config.yaml
num_hidden_layers: 10
hidden_size: 384
n_experts: 64
experts_per_token: 8
d_expert: 64
d_shared_expert: 0
hidden_act: "swiglu"
moe_layers: [1, 2, 3, 4, 5, 6, 7, 8, 9]
router_score: "sigmoid"
normalize_top_k: true
routed_scale: 1.0
balance_loss: 0.000481
balance_bias: true
init_std_router: 0.0171
lr_router: 0.000851
vocab_size: 12093
norm: "rmsnorm"
norm_eps: 1e-05
tie_word_embeddings: true
optimizer: "soap_variant"
learning_rate: 0.00559
beta1: 0.95
beta2: 0.95
batch_tokens: 131072
max_seq_len: 512
train_tokens: 733100000
max_steps: 5594
dataset: "wikipedia_en"
Below are experts of layer 4 (counted from 0) of a mixture-of-experts language model. Rows are named router (the router's row for the expert) and show model dimensions 0-95. Each number is 128 + 24 x the weight over its row's rms, rounded and kept within 0 to 255. Numbers have three digits each.
After each expert's rows: "comes after" lists some tokens at least twice as common just before its tokens as in all text; "mostly gets" lists some tokens that are sent to it at least half of the time. This comes from a sample of Wikipedia text that the model never trained on. Tokens count by the router's weight.

# expert 12
router:115103129099109137121091141131149114122084102158092121147144085131118132146138137177144090137141146151165133136109138167118146115120126171122155141142123110130132166117130108141138143144145119117135124090104127096129137129145166097116148150132179138158081059126116101085143102142086131127
comes after: "\n", " ", "0 ", ") ", "1 ", "\n\n"
mostly gets: "| ", "=== ", "—; ", "Succeeded ", "): ", "==== "

# expert 56
router:141126146142116122087129152141134153114115109139144121131121128168160127148150089115128093113119090145170114104157124167113104104117143186118134155156102090097138163130137117136141145118124126046118162121116114107087137103120139117117090138091110081130140138103122100117137127131138092137
comes after: "| ", ",", ".", "–", "(", "1"
mostly gets: "two ", "% ", "000 ", "three ", "both ", "several "

# expert 51
router:087186125124141159165154150170103140091122108157085144138082169151131107161115110151122101137137089147123125127103144129123109176157153110127179125156086105134148175152140127103168129110125182140178152118084095121133131152150159119135097124128125133122085131134114141134116132215098091155
comes after: "in ", "(", "In ", "on ", "from ", "On "
mostly gets: "(", "In ", "during ", "until ", "before ", "from "

# expert 23
router:148126123109164153113091151146162162109097146176092138138106138144112132136144152105103078173101146134157100102105144159110109126138119135104122172148091113111136136158142136095154077088116120126160137087111109104125130173093137140097135145095158154152102083141100121137132090197137111178
comes after: "the ", "of ", "in ", "'", "to ", "for "
mostly gets: "the ", "200", "201", "202", "198", "199"

# expert 30
router:137122123096106134114100131111157132137123111226110104148109135141097118121124147163134100135147132157130128102095120152109127127140117142081135154151068105100134146121130118136171142135190136124142147058126077113125145121133127138125125156090138133142114084157138135109149075164090103133
comes after: "\n", "| ", " ", "0 ", ") ", "1 "
mostly gets: "201", "202", "200", "194", "196", "198"

# expert 11
router:131100127093137106090124148152133117099093106141091141153148106150143164121147137128163116140108120165147111124106151164165140081111121149106120149162089107118130157137143089120161135130117095112136095145140116100105138143107149062136134123126146128164096102112121123110143107134126118159
comes after: "\n", "|", ")", ".", " ", ") "
mostly gets: "- ", "= ", "including ", "); ", "). ", "=== "

# expert 55
router:101155164101126108116086105138139110116098112128126166112142110132137138138146150180110117136159181129162138109132114146120151086129161138113148116146127102130148145122137117114145150154120109135129112077126109120167149106123152119130132161145120138131102073118073128089146137139097112133
comes after: "| ", "\n", "|", " ", "by ", "0 "
mostly gets: "— ", "by ", "USA ", "By ", "MF ", "—; "

# expert 57
router:128100132094115130104112123170138136101144109140145113085113170142123148127117144113157167142142153129119098122148174174117125115136118136113112178119130126135117127122144158174130115098153104128158134103113073143115152128126193123137131139147154138153147091107128143104149129156187136157
comes after: "the ", ". ", "The ", "a ", "that ", "his "
mostly gets: "He ", "who ", "they ", "she ", "which ", "film "

# expert 7
router:083128162108120127148128130101164151118089107145123167087117135157148121149120138136103125138148157142129102125144134123149137126131091127111157163174125109103120126154132136131128130142118131088085124120126105111105125097186155146149104136118155106129113124071081104117123142162122083149
comes after: "| ", "|", ".", ")", "\n", "at "
mostly gets: "This ", "\n", "same ", "At ", "There ", "this "

# expert 52
router:102179132160107098129127129149163097112104106143135163106122130168130115137140133164136122137163130174169134145112130138135124123102154145090148142131110094141172118187150133148130085124125119127115171155080060132127159087164120094138102140098126106131136113115130124121159124148131096138
comes after: "| ", ".", "–", "°", "; ", "/"
mostly gets: "\" ", "″", "°", "} ", "}", "% "

# expert 25
router:114155086137126080103155149150111100124105110138140119112152138152140132105149082198099128177129132162127123138128162115154115121126131191100115157140118074142146149133130121159171103081152146112140139117144106115170144118140124096128101143164119125147138135116102131120121119175129133142
comes after: ".", "|", ". ", "==", "\n\n", ")"
mostly gets: "\n  ", "). ", "\n\n", ").", "After ", "\". "

# expert 27
router:104136146110124130129115124144175118115057102143087147079111124141096175121101152119087079134125125196127100091138132187096123121093131170105128154122116145121111170144141111137146151154121122123174115102109100145129140103162131116083142128126142167161146110110115107122105122119088164143
comes after: "of ", "the ", "\n", "The ", "in ", "for "
mostly gets: "The ", "the ", "New ", "Best ", "National ", "High "

# expert 10
router:138132140097080114122113126146183154087151135164120134127113146178106129126133102162141143134121108116101085127115123181153122097082126128077144133122127142095108174147173103136096157136161140127129131142112100104124130115151162131118102118138140116184093146116166097122150115208129098111
comes after: "|", "- ", ", ", ": ", ". ", "\""
mostly gets: "which ", "St", "Al", "Mar", "An", "In"

# expert 28
router:120120139081159147117137112145131158072114130218139158138129143144118154131138127085131093166104155160118109146121133175123084162110134148127135126146117124118128147157168093137143113131104101077143129108121107119135124145108122100123170141131115136132116089134123102121163092174141135172
comes after: "of ", "'", "the ", "in ", ". ", "for "
mostly gets: "the ", "The ", "this ", "his ", "their ", "This "

# expert 34
router:140126113121113126117121102132117131093103134150125138135110164209158137151137134145120116134127128171201104158099162145130098175143100133141138155117082102117117145139114152119145124097153150130129162105129096095147142131132143116126149158092141127140133102107068123133142089209143141147
comes after: "- ", "201", "\n", "(", "200", "202"
mostly gets: "|", "However", "also", "Born", "Coordinates", "Succeeded "

# expert 29
router:123124083107141082118094124106138098139111106172109129143110111156135146137174120145117125124117112141126106137134137170146162099108129109126144138151147135122090156113129099124126160120141130140114186122137129143122145105111159081080143172128121103143108080134150101093145061150121114101
comes after: "was ", "|", "is ", "as ", "he ", ")"
mostly gets: "was ", "were ", "also ", "has ", "have ", "had "

# expert 44
router:139094117119110139129108122174168149136115082122156134112159139175122150162096121146152153157131163117131082118127133181155148124118074130095123157146134106150140143124151151133106101104163113099131097092124093132142147088106172133105099145149129140170147104093121120116114129153158132152
comes after: "the ", "The ", "s ", "his ", "its ", "their "
mostly gets: "ations ", "It ", "they ", "them ", "They ", "tions "

# expert 54
router:131141110127111121130126118172128125106102101148127120102118115131087096132133130131105075140158110161132124126121151139081085132158135162069147130144127073119138153120129133100105127124173111142177171088139108102143148143148193121143120129097110140147112102111136096099101133160084100148
comes after: "\n", " ", "(", "0 ", ") ", "1 "
mostly gets: "(", "| ", "[", "—; ", "′", "PS"

# expert 37
router:158135140120134131122141105132162162090137136145151152143125155161170138118146112150093109142137158188144142158127117142145095118111144174101123123126146119114113148105219102121114113101137139114164131140093081130135130107130147094134143149121110131164151103108082128144124105163139126163
comes after: "\n\n", "==", ".", "|", "===", "\n"
mostly gets: "==", "\n\n", "===", "== ", "====", "=== "

# expert 39
router:146099147139109067126118103131134125121152071127125133141097098176117131110137166193129158126120137132156125164093137147178151128123131158098133150099102065130158103135112149122114109123111118077123160072147112127146164096143132142136125174105100113131142136095130146104110112141117124134
comes after: "| ", ".", "–", ":", "′", "al"
mostly gets: "ati", "ari", "JPL ", "Jr", "rop", "ti"

# expert 35
router:150146146093109118104144116119156084081095099136121147120144138146135096124164099147123140144167114152170097136149180147136087159123119159117133143162173069150160166150153095136160171150142134177144171136090107132145143118156188127142094164105093116137129137110086127135117134185092135166
comes after: "(", ".", "\n\n", "\n", "==", "|"
mostly gets: "(", "[", "\". ", "^{", "== ", ".\" "

# expert 47
router:103145144126113155150134112110144133111102101178117152107103104140085087127142152118131091196121137107130111106094114169148099115112095132121122133126123117127183172146169112149158130115133088089145117098077111112111125107106152114079168132103155132154120077122159127158139126185148102169
comes after: "the ", "'", "of ", "and ", ". ", "- "
mostly gets: "their ", "his ", "Al", "Sh", "Tr", "Pl"

# expert 58
router:115123145131119124098119105144142156116131133189131120148109143181164127154110097159129114148090139138157139118114162202140112098125129156144122145160090069117119131122140168106145109100152113074164142084124046090100110149116127117133055172109123115147107128102136149127097122139137107144
comes after: "| ", "201", "200", "202", ".", "199"
mostly gets: "7 ", "9 ", "200", "198", "201", "6 "

# expert 36
router:122113143118118156092118162142109144084169122176149130083132193160129136123144115135143113164089170173112121138138136189157123094124121095112096133135120117132102124140124123140110120141132131133141143135107142110138143123112163092113121161149104106137134073131130149097150117155163138139
comes after: "a ", "his ", "an ", "s ", "-", "as "
mostly gets: "member ", "another ", "This ", "football ", "player ", "father "